Experts of a small language model.
Size: 12 layers, vocabulary 11913, 9.18M parameters.
Below are experts of layer 7 (counted from 0) of a mixture-of-experts language model. Rows are named router (the router's row for the expert), gate (a neuron's input weights, with its number), up (a neuron's input weights, with its number) and show model dimensions 0-127. Each number is 500 + 25 x the weight over its row's rms, rounded and kept within 0 to 999. Numbers have three digits each.
After each expert's rows: "gets" lists some tokens that make up at least twice as much of what it gets as of all text; "comes after" lists some tokens at least twice as common just before its tokens as in all text. This comes from a sample of Wikipedia text that the model never trained on. Tokens count by the router's weight.

# expert 59
router:493487501462558479515500517471508558519519505467489496483509508507520491476518478499443496490475579504476514488489531490424526471486500546527508453498488520513490470533501480521514510521505507529500540500493515471493479476505523520458525478543467513468531493484498505479546474497503513466485522491490513519486498498501569518487488500530511526507488494508509535491514560492478541473486
gate0:506466482500450493486493491477501571478516523498510505490504559523519476507466491487459506549535463480461525495437525521483518536528515542506522515540498516511528514513515504546463484534506501494485478526536499503497496512469484528511500500525559477556505507506489508521510523521506486492461487494487561480500470493508542499465491538499504534489498481502507558526498502493528529492506
up0:506503480481471471433477496540508514492491497483501527480533508528521461448472517499509483527518477508482487502473528511550488484480515526557509548506494481544510512484481450536530530497505491467526504496466476522540490499484529555501509498492492465513526481506510496495504500529521462476490522528507539473477500492488520517462525500490529493538511469464444494486482460507526560482524
gets: "0", "1", "2", "9", "3", "6"
comes after: "–", " ", "1", "2", ".", "0"

# expert 60
router:479478498490519522480507550482525533548527491493489499482492506461490494519506432500440520515470559488489487505534550448479503475486513500561486483495513524498518497556490483514495520511478505498499491511497516493472517493514524518495530477530494526509532496512508546500527464500545544477464483517504511465512491496536519511503543487519498514502475498492543542490526546490494494439527
gate8:497504470504546494514493543515479510494501487462561498488501473512490475482498450502446489505472507478534515557458494497498510467452518500478530491517517528467479500506484495489490504533485471538488485506503484448514491474529466490474551502546517480492478491451523524507477536473484526466477505496502522481518544501433528473495498481504491467510471516554501517491535520486458503499511
up8:487510457490496533500516541486452503544520492472523507506504546495481448495434455535449497501497516487502517548487483536511509522464504520462488509493534526503508493546494533499506486529474500535479455544490505514509487523559512483492469469466502542538488455489532542501474509500495482488493479484530531500493538537493486507490499440482474496508484475505495523493500500513482476474487
gets: "0", "9", "1", "8", "2", "7"
comes after: "1", "2", "9", "0", "8"

# expert 44
router:512487469506502529539484479478501540520503521428518486515474499477492480520499482543441502519524540485466515486501494483499554476478506508506485466517534516508491505500488465526495481530467525497487513490488536507472496501495457496501544455542488528507560464511495484532508493477496537448466505476492502509539478515516520510514506495475506530496459467466522544423516518504485499494504
gate1:486466497476508519463475452481506507514509483530518507476526500493526531504477463499515477500516554518576515534486489473473540494558508459488515518547492520520527522457517483495525567515472484517491483469506499515526506504500481498466523466510507444491500523435453495480505457490496525507514467474528526471511493527500507474487514503498531508489490472489517545482502510480529506475509
up1:459471496509494524485518466487455460509475501477484495439509498531480456529510508543504476532462525446483457529519503476473486499508528519486513490479540498504484463518522468535533483518498490492510476536492540527527513500506524543501463471489489499480505504486465498494502512522534462516467520451491490543557478536494506529524492535524526529526497503534505462506525475495482470511528
gets: " the", " a", " The", "s", " an", " his"
comes after: "'", " of", " in", " as", ".", " with"

# expert 32
router:494506470511522471509489493462501599495521493495506523535468483479501497528514476519444515483467530487461506487529523516462485477510523470509487437496488539505503491524413484521459452505532497507445525524511530470508505490509502498516525514538523517544511478520518526502497475466535529489491491497476493486493498502529533501497498484492532541491516511484498499496486507473485459500510
gate0:566482543509458484523491506526526516505524517507435472495445504555505474521529454499523522469501525494526480484521517513506514465494509526507491512532470487493499523448502496513529521467551486523480493486511499540515465477532471442503501494508498479543500453506506503529473478511537515527526500512492493491471523493483490474453456513466524510511506482477503536464515478510508522495532
up0:469508454507542539509502489531503499507509519507487506499511513421500461505516485471501515498478541471492486503466452490522472509505493476469539543501501519527486493477526560521481504528485505513479469547485518475511529519500518525469460540487457509431527513470506474507471473528443499450517499510482526494513504506504492484528549505512519473519490496499460493504509499536485485471525
gets: " |", ";", ":", "',", " -", ");"
comes after: "0", " ", ")", "4", "3", "5"

# expert 19
router:475460463479532526533471538478476543521540530470470531510510503481507481479495494515489517485501491471473494505494532450490542463476523489511451496490512503497491505502436495512541474481516506488523505492520525467503512500501490503480493496511457518534501465516518485457516445480517506465436512496554502473532488552497534548544495469501513540485488477467516502484497491498491477496532
gate2:482486493539498481450501493502522494471491453504544477514502454499500497494499496485514497548491537488535475512476482490495492514535475533443521506502505489507498498495518539511491505561527480498450518489496491502531465493507508526485464492451529501470510469483481499521477557502512487540538531456488497516526516539509503478492467561548494497502474509473499455520488523542507463454526
up2:512513522446530484503471532516509496475506538498492513502526512509533517572490504489459495451464479514455531484506503474499492462504495488557484488510492462504516523478497466477511498456528545554507521557519510481504497496471486546509474525548499499505492479487495501466518501498521496521481454503505502507497489533455473505533464466463544540536514490497506545504502498518472524512486
gets: " |", "|", ";", " No", " Team", " •"
comes after: "-", " |", "\n", "==", "|", "==="

# expert 62
router:452505483447497472524524537453491531507497495458507511524487499511504528507513467524440472497498527486526468481510514511451516497511510543553517456476502472507527488544501503522536478534496508473507504500502493479490532497504498533506491501553489490498501497536506507468503465477533553471453469453498490513476509488506544543511496499546531529481470485498504549484495551488502482491499
gate0:521481491514448454500476479550538522538497526504529451525493478527518493534512541491529517521515504459460509521474505526551495518532528525494506523499496543507545493525493524492488489538512490457493524519447520481510548472503498506506476535466514513533501517536521541517529522498495516487553524524507498502477523447498500497523527510516516497482492478458532542515478521467521508497502
up0:519547472485506459498505512476517479483511448555525532458503484494470527565498485507544517516478508507475493469537455481505508521499489513471476497476491511489508500497516474545516492523519465543484480532493481508522524521537515500468534492505564530510431483465504511498544516522485494486494478520490514442517509511494494463526487495510489496553480472523490504474504540499515465488490
gets: "1", "2", "3", "4", "5", "6"
comes after: " ", " (", "–", "1", " $", " +"

# expert 7
router:509511494482532501510456502475542511507505511456489503513450482455500511532506472520475556521478565463471530501497505505507537505483516545506491467505516510516488496507502466515508502533507541515513531500514563492491497478587470478505529498513486521520550503501509494489505520491538550506475482490518497504492482541497518524528536501496518532512482527491489544465526477546522500470515
gate1:494510493525497444503459528514495531480474502514501549491503512495490504488477492475531435507506514478517530499478485497536523505489514512533552518468537520515512488481497477506489496559480492483495536523473483475520527510535517501532472527500490503547526485524537516475486466509484511535489474518499468509537503479498568460479480485473445547579486493506509509503519531502522513493484
up1:534557516482542480461548536520499525499488505459553491492514515505510501480517495500488461513491525482537495465513524480483477528477455491489522498507521465493506483439482471529510497473533444501481486519515498493528484493511496515496470487469499490515423474487470505483499509466509484459462510548553528515536523483518532507550514526504490514513504536490497481512508479480491461483503
gets: " the", " a", " this", " other", " same", " new"
comes after: " in", " the", " of", " on", " at", " to"

# expert 53
router:488477467483515495494452540463484502518521480494472529504490474453446491547492476513458494512504514466489488499526475477510510485503502520506481479502569533533503518548483501506485493519509484457503519530548538496501505489532458512517548498520507523501518545508498517511535532497528551477495487504522486494477496521526508499493522460530514547521480506465517526459527541532444484510493
gate3:498480490454486490497481473536509531482491512520508529483492546497481475514510532513464494493544541527516525517533457499494515473502537516499480516449557504540507521531486496531458546526533501522545494484480466494480520467524452470532454517482502522491541537479511527512515476463512474493466524518511509492452463495520507527456489497508521513531492487457495499537490504496499471474502
up3:531518506488500481504469475512449513505496511492478544519471496521496505467495525527518499493507502552504500530500460514471467497529533506464478531494489525502453514504475520508499499530486527508560495524511515487508455508526455498566516498458504490503503505457540476490552552480505463506536501497503541468444503496507527503492526511486527515515475529465511474501504522536534469454533
gets: "0", "9", "8", "6", " August", "th"
comes after: " the", " The", "9", "0", "1", " an"

# expert 58
router:514467485484493477542504530451530540493510520467511520514481476472496494493517454540511542492508542494498495473492500478516522427494517493523518473493528498494514497512469474493517478555455532491517504492493514449483517502532500496481508517526507522554522491528494561494508484469563494504462510473489501494481497514510518510521494536492519508496464474429530518468533527499519516474523
gate3:519490482465470478540507483456495513506539483528488486480500480535523504484498470505448498498515517493515473485475549521485459547477498510447493476496488485490487444464506493504453512531472519449516511508488531522527511515479493490481477515533529518527489473466504519463515502464494505483496517521510489491581499451458482498489488469544530481496514536527528501492520528496549478500519
up3:482510516521467444546480537495512508508489474448540473500541483508498497482557521498475496513515480503522484492516501489510474488496502479494468486513506470540519484542460507500509488473480454493515526493494481501521492483504459517519455551574468494501503543484468484501556532531498512548486458490508470487497522492468486479500494496533496470448538495497515514519478516501540536501509
gets: " ", " —", " film", " a", " \"", " December"
comes after: " |", ",", ";", " –", " a", " ("

# expert 55
router:472513482487536486484478528473504520524504500491446520506500496492509507526483457551496513479501521495458482509514555486506493457477495505547492469502491528536533523517457479462513459553475510502478530549514500502491486485496509473492524504547479527465509478501514496497509480498492535465506468496520524484528502468541500528537545492479516551500502477486492531482539519479492516417510
gate3:497488471434525496489519475463561455500467500519512495539509500475502440497472487507508544479509513502477482429527507516479519482538513475492528521494504524500533503496466507502515515481488478469489495497499493495500492447488546493496485508541494481492553493517515510506526538519492477506484520469461450494534466465514458533489517465491520473473512512501453479523523478502538464502492
up3:515527528456517552470524446476516514497468529498504521533571484491487469511493501509478479480541475482464511489490507504446489510451471515494538505527494515509543493504469480502486465517505473474481508501494499471509488457444532508515511496545476469464556509516463466522534529475476503535454512479511485484477473468498511490489483499483483482486512488514495479512533488484540484498472
gets: "\n", ".", "|", "==", "-", "="
comes after: "\n", ".", "==", " =", " ==", "==="

# expert 20
router:489478502495515506530492561450526564517529508504494513493500531481559523508510498493459470483508553488524508528460497491466541502506502469508478505518536561529504507490471464511503492482499518512501540512519516498456517469522476483511542484512514515504510495524489520504499490487524557484486490456484495481514496520548534520522526458520513521519461478490496558474512549521527513493521
gate2:497478459523467549491512501471511501499485494499520496529475494437522455481520475497543457491504503463540464565535501562484470472495506534454482509494479486497511457491485530553474522505478457500487487471489510536497475517505506488535487487454486492477520492473484526527495555487475515505488516495478493481488496489534522493493527527522516487518473485489501528519515496487562471487526
up2:499477461526471519510479500475533533505478497497542509517447462464543490482515498522536475553503502493537522561541503513495477480461484523451499483495478515500498448475509518529479527533483483524503451500481520505502482518501528483517504478473482484503487505495535544500524540476468478515498532532521493525501513461537510528496538492499477459521507520512540503515496492512551443503507
gets: "S", "M", "P", "R", "D", "F"
comes after: " (", "-", " \"", "\n", "/", "==="

# expert 63
router:480481486452511520521504504490494527547521491465503522508506482484481488491517479534488510475557507469483501487511483489487513487535499506601502502488478480478509495550426485521494460512480567520501490497520510466483484485510499486480511492546546535499497501502541496499507488469521515489450495502495546492535494485503508502498491485481530517486515500483511571488502515494475500432497
gate0:483498537468475521531511471482453550507470495499492501527473513499507542521557528533529494532512493477487493482511519499468536504531507498525509519483479505529502516462485524513447450490483547501485496490499492500510478517525548540488505527477549512504514496518495504471479510526545526514451497474537500537516463497485525507484497524493548480505518480474488490470531504471476426483528
up0:525492488500480517517515480480461522475462423496507465470483467511473558491540483495533508480494500489534488482502497463484540527500486451474506505494504513508514494506484535484455524464501517517530494517489498453505469511470499506504476526547540480472532483479451485528480489481492543532509492474470489506521496504443531497538471465499498493500511527464558538521499503475488501517479
gets: " ", "–", " £", " Prim", " polit", "к"
comes after: " |", ";", "|", ":", ",", " in"

# expert 33
router:464491463470509504518483525482498568494508513431492513501473490449533497534509467501492523492498527500472539511500505476461531430491516503501520473483519509526501490497421470521514493529497510501479514513493493477502490486546520502480521501537526543512516503535527519499532478475525511480427535482533525520526509508502547504506499528522521506518452501484515494488502516517501469476517
gate1:491473509511537486486509498498474531486530495441479512504507488461510472517476482494501517522479485494492547506494485527513490459481523490490521457528504445540492536477497475511523514477509502485526487432486477484491510502450539502478552545522529497485531494522544555536524472474476518494463555459482547498506508534523484482509480525522497505475504498500505480533486475479516506457529
up1:486487471560493465474520511537527508465500511462480494501500529470495512502518550474452507486527465502510453510512497516507481492522553510513491492532490514517519550546500496479483533536516522511472490503527536508532519539467536518519529519514521470475504528511516494548494504513475505490469492535516496526458489501498507482450494504503512442511507518520532557504478524505465501439519
gets: ")", " |", " USA", " MF", " Labour", " Conservative"
comes after: " |", "|", "-", ";", ":", " -"

# expert 26
router:474487486476562504474486527471483516486538492477470511471460507481488503516525480512458529494507517488464550502540542512467523484481492543512480479482504507508490484507497468451461510543468506520512512515502530452480478458487509526487557492533501538530522522512497507513526513518523531448502497508516513514501504503488523529493524459527534535529505506475540507497516573502509499467476
gate4:467511506464510561471481504532505488499449486551497523468521489465528481525540483512481499491512513508482506525515489450486510536487530528528487500463521490494523486519469484441478460512521491479481475470484506487502526544522469485530503537520484463508509473502475516534503463462561469488521482542477519465480496480509504497497476494534514519499500533534503498475472474467446517475506
up4:528493448513501535490499496525492445503526492451494558488523537534517504513562518511512536514491492525514536493470523500544503519552460507506558500482493514520518492507462523488500454541498477487514528519545463481503465478481520495516498519478479507474524484487527507532476526511489486462501494458522539497519504526507517484466461485495512472507452489464514516489524467477524486518526
gets: "0", "5", "6", "8", "7", "9"
comes after: "0", "9", "1", "2", "8", "7"

# expert 5
router:516481439492500510478471519495499540496493559429508522498465503477492493510478498522473500487498544484469507451497492485421542479466499528503496475512534501516482511544476483505508491527541544501520508481540497435492470521509492522505541511536500514468522466509491485485492490472534492469466468479510533498500507499501534503502516492515507527529472502444521523477512498485496507461501
gate3:489467502460557533523509498491466505476495504507497490497518509498540463544496542478482471526509507510490496520524482487494505476529494494488536503529471496495465492504503477517529479508506466460485528463497478442506462453507503548481500468499495489535532524462500503492487506534469486499535511504494508536496520523529540575519540494495497525513528454552526467452504485475464521505519
up3:531524551531510514448476551475500483502512493529475464511497477545535515503464503511519503485490527465534486485511546480524505545522497502474496502504468518519461508507457466467537496477492494534481509501517456529494538520523504506564486498493535512464511503491526492557516558516501509521507487469500478521541459507527507523484538438491521495513508514507504507516491492502530508526530
gets: " first", "th", " two", " one", " second", "–"
comes after: " the", " a", " first", " The", " second", " his"

# expert 38
router:489477477450518524529501537485458495542492486516473506506496494427485487506512473472451544518471535506461539465492504516510510494486591488504515473525492493511518459484463479481484498502551534496452499563501531499479503480506495483487513469530483492500506488485515489497526488469512529487457499472497508505487500517469519495500457478461522515482479511478505538493526517510498460472496
gate0:519474483521495487509499493480496524519486480481496547528513449492485524454542495495489511496461547491510525519447486526512477515509552492499497474466503495498491488468509518503532516529526486564436500571451495470470534483500491520467500526497502455511502529543528509498485488485545510504502507533519519445497503497520510455504484472509485485495509495498465516478509516502490512527440
up0:483501477520492473442491483513484529483503520504429487508510483483506487520494493508489478494473478485511483545480522473483513518477485487514470507468489455537483505464463508513452482506498481460539504495500532493559496504529479487527521486537496519507488495501474472471510482504549484553474502514520501510479533478497481540499502532512470491543524513505552487413509460480539507511473
gets: " |", " ", "%", ".", "-", "°"
comes after: " |", "0", "%", "4", "3", "5"

# expert 12
router:475497478476523499512486504499506533532504518431493527516478510454508497537512451521484518458551499463503495525500500510502503500522513525567498503489524508511508508577431475495506453525496550519500511494506491486470487487517521473496528508541531514514515510516507556482529495483508542492459512464507530499515484506515520485481504502485534513491518506501506557478524522492510490437489
gate1:546453505484506500502473488451534513473455469496516489515489509503501475498523456463487506536585479493498528487500490536537483494546495551524533503513482486511502535509479520522507519517473486493510498491529486516534468530489480477508482491528544481482464510461487532527505529493480529461516482507502492512512482530491550556436487526486469535490499506486484533499509501501537493507474
up1:531461526503501503499472440449537530467506448489521467525479510506502470524537462487493510526572461497502525508512517536543470507519501515493534498510457497513489518499465519540479521514483462476510508498502493505558480517501489487510490497512549496492463496445479530516494525512472526477517506514496495503528490537482566516450506519502474535503486511503485513496484486495537463505495
gets: " ", "–", " $", "  ", " £", "   "
comes after: " |", "|", " in", ",", ":", ";"

# expert 21
router:502478490491548488498500511488469526499519542487485541468448490516555486483492500496502583496492492460491499492513532510479507494489537474510476480506494513521471497550487477478473481516498494525479517495522491522495470488510510480472536505531486499526523493507482484501516474495536544479497539476534509492512490487520532492532512439510560519503457493450469519485521557522438497504525
gate9:472517523477476497482487497498565571535531497497528487493494515509541516495489527548535515505496508499452507469469506511527495461503455514494493457511498483465502509526504493494480477504478437512443479447468516510483480532491510499494474527519493517482510503546541485453496457482523529527516520486475507486445508470505495478504494460489477533500522485522512485515476488519485492498550
up9:529491516501523492511496524495537512486477515511506507442511488519473515469502470466489449492522451497477470540480537498523526495499490515520492509501527526483494544502516532466520461474426490504539472519512513502521504533478495553525493476485459536498468496535479516521509518466538516489502506494448448531499448473481486497480504481504526510524489521454499529502506504518489551465519
gets: ".", "0", "%", " million", "–", "O"
comes after: " C", " P", " G", " D", " c", "0"

# expert 48
router:493501471496532516529542554504468538505521520501503486507525473480509501480522482524449507525473543503484509493515505478472502466531531529555511467483504490527519503552511480526461506501504554488501519521490487487496500512528501512464535489557459553516560494484523486480537465492531522502440482472501523499484506493505542526501492455496523531490481514472530496487529504486488494463496
gate1:463486535526529525509499556497494512526490530492549499495516510532525480488510478522480513480499533552513454464477504477462503498522523499504533539490482502499504483507481496552453455510533512572502515538506477491542515532536536464483533483551459540503515498518474479490499515495505538478498483512460506483468503506525498541476487507474482472510502507533518489531512514452482508511493
up1:473472494486509491504490520554501551499537503524451501516516523537507493512488509503463532504525507509520489478522511506510487505501477476479499520502493525455533502535468485489470482552510490518476507539517499529584477509515454484528534510561495489512490502456511514484478470469490503494449453531533496482529499495520503511490533471501464486464507521503507492466556540506495517475463
gets: "0", "5", "6", "8", "7", "4"
comes after: "2", "0", "1", "3", "4", "."

# expert 56
router:502519453515545509525477460484487510494513523442522487498502501485502497528509479505424500533516538481463498501523521504514528513498522504500488481490503547476481492513481474552519484524476518507474530503510546510477516487513484450480528485543490540495540465499526494512524511493500548449492479492513506504503476544513528505507510488493515539472456463482503523444535540474495486454486
gate3:507490531541464459488506512469498540492502516485543504479496518512488521480493466485525469536469496492479477505504473496510539545486522525544497542494472492498482491488457515507467501477476521492444513513534476458452496498476495518505469508508486494490512477487496538472470544482494477483492516507529438511493487499469532570521542479498487508470515523484501469502521491469549490541451
up3:496453520546485519518521496535455502519513491479508500505551476520470536488531483494467474495496493497486458547492513534542500530485526463540473501501482521478463524504470494493465497490498524495428494533531523490513453481471505504504495513484467472500486537465459504487501486498474515500494488477512479500475486502506490502547458487532511489487532531538479436463511507490496512547544
gets: " the", " of", " a", " The", "The", "s"
comes after: " of", " in", " for", " to", "'", " with"

# expert 15
router:511500485457541479526508498477518499507530548513487517479476503457517537528542456524462553462497540488499537489479481466499519498508484489512498519511498527562478507522484462520501534554520528538494522534510498529492519492480485498507513479520496515499524491546510520457512495512544516472479495503531522487527468520511511552555533530538515500495477506525504530486527516514496525454519
gate4:466482478488494487500503503413513488521453477525518524484478521526499507543515486507492523493503500475501507507476530505478515482492546509464463495485493508442517554517525541521507501537500453480532537457491494500506499504476481500500495523498522487481495535496475509472492467514512495493515573467502455487528502488489527491502511496489582536452471483491517490513458519480486470502510
up4:537523525492492490461569496492468489492513507486481467530475512488496514484554496487501446446501512522467535499505440506509509503476502466512488539545518497493527491498550500538493532531456495504497485507508497518521502491464519518508491457477478489503507502490484437522516528496554455481505523504487491530513445481476505498503482499502509476536504509501488529511497488507497443432504
gets: " in", " In", "In", " out", " to", " On"
comes after: " to", ".", " was", " and", " not", " as"

# expert 25
router:470470452512502499484530543471481543518532526472476514469522453483511519519547484520511492493522506481475500526507557504477516462501547512517513467502490510559518480502465486508487498538511490484441488492516527500476511520551513509523535516542495514490507515517538506495536516487521506506499509461511512468529461486517500500503510540497538489486479472462530553466527532478497456472506
gate3:485481495530527468508494491462482479465486540481517503525517570492497520462504497496455441496503491502488475506520531507501477512544530493484502477513496502493512539535537483464430499492504478491527483505484469446497500538458493490552476500458500520486518468495504480492501551490513524515534490506514479478514507507485571498495489477478478478501477521479440526489532494464492512487532
up3:538480501474452498543488557484535495490535504459529510508493550523497492484500493483518517502501496493528506511480543517510487533539504536539470519484499498451487578475470538495482497516484517530475526498525531497522539506526488501503508484504485499505491506531508479519518517498539502498514493517488502467502512496440550481529529504473449535527499457493534485469514448518496525500461
gets: " K", " D", " P", " S", " G", " L"
comes after: ",", " of", ":", "-", " and", " by"

# expert 30
router:446506525478511506488521516473480537488529509479521514523488488510512491539510459488457512499486526491505533494540562482487516489548482530523505425499491500480471494500494498504525500486515480503489498474513517464506500491531499493488517491565490503488523511529480544496545490492513554459438496467526520529496511485551526530488481527547522542480474496499515529483494526479506490452503
gate1:447470492493496491507481554507461510501485481481514483495500521512532519475501540543485500515523491479497455496515495511531516477486520491532486538500480472523485494533475527494466488468477555479516499526471535489536492461524537509494508524493511511541514522560493515483494440505490545471452483486476454481497530442483476496528509478506542489456477464493493494491547520497505520489483
up1:490510463508524517475493473489488537518534576517486491507504526482533496534476492527489488516492513512502489530517462531510496513485547531529426547475504481430499514518465517501477512519530468530487471494483482503486484480497505502523456489521468546506536492477546530462493468477492484493469521499503499464480523516508464506527474445494488482492513471504547460485480504500519507493509
gets: "1", "2", "3", "4", "9", "5"
comes after: " ", "1", "2", "0", "3", "9"

# expert 50
router:463470465483538506500501471470510512517500520508488537469456477474509531554521467579497498541510533494505510457507518485474477477529527527537535499499502498550491514496510454508510458522491479517464532471543505492499505515481520467520538494530494530496545485509530492476502468477540545493455493466516521499542517523508513502531495489505516509489509494486524502476519506506512516472554
gate4:466491452535545526543477554480495528491497441476466493478501506496495479541536454467501540501438498493501489516471494507557508506513471515518509501549477493512491506499520498488519474519490495495482522493470527464511508526516482473528489496511474545501481490495542540503562518466512532470500499498507532513484521511542538502504526485510469500533535495508512484533497472509484516459531
up4:505533480519487515501517535491549496508526466511510500487464510485473484528515487468463507503475465532482507450561524521484484463503476505487531501494481471483472539477501478472511488479500464502518484467538487464473445489500474507514484564472476523501501518533486505479523515486503464488501446506522488505486522515541453523446488518478495498483501466499524480506484462505475540448466
gets: " was", " to", " is", " he", " that", " it"
comes after: ",", ".", " he", " that", " which", " it"

# expert 31
router:479474467441522517534504543432488546485549544479460516523520486479512461513500502543512476501488515478498506468474525471468549453467549496538461487502489493515527505482416512510526475490520504492508510491522513474505505486485509520496514514542484533524489483497522486474509471484515496458468471489511495477503509541494509537504504468495498541512488490484478500487497525527501504477520
gate2:517481562525502495498518511468477483491495485542482494552490480484536478485485488541505462495512463481486520497555482537485531470496535484455517473484498506523524513485461494538502443505531535542529505482499470491531512459490501481507525528525521492532492465491553546494469512479510521497456482483526526471513470497546496522513475484528472506518527508498477488534479543502517513532499
up2:471502498485524534470513507505501503525495503490501506498479492532475511507525546501506461494513481500505541536506505486509431536516527539513496533489488471532493492549520560474515484506469505479447475492557512514510470492491513510527492484463488529494537510539525484468517495523503465511533497522497528479480528528474447482460477510488509475479514493442493521413486498482507513491486
gets: "\n", " |", ";", "==", "===", " %"
comes after: " |", ")", "==", "===", ";", " Team"

# expert 10
router:490502462501573491534499497492497490527534493508498505525474477484509532539499481517490530517479499473455498487461498482471500488524540503549508455547500502562519505500508484507502486537529506459481528498528532462511493505497531489492559493535512543522504520520539496491509482478533536483497522486538532462531532527518523509486512503512506540522479474468456502478548538525515487497505
gate3:485512473463530480548520503518518506462481476469523471534507509515529496490523441519511539553481484551523496547461544480476463481494506523521492476507450511491489472489478527529500495540499538532502507503474540509534495470517447470507444483539535469520476464512531524488451502496495484484494519485487524484494509474495488537464510547499523507510479505511507519493507527492516495509501
up3:509487558483496498505532522488504476519506483554473506527505510535500511453497513485470455533510551491477455478475448486504539501500499503508487521503520433515503446500507513505489485494534519468511523494511521503461481506479493511504521462523456522536489504467554448482517538463514515479508498465530480493506508512520502530495475509474472503548496481482495518466518492535523478557515
gets: " and", ",", " but", " as", " or", " while"
comes after: ",", " and", " well", " such", " but", " However"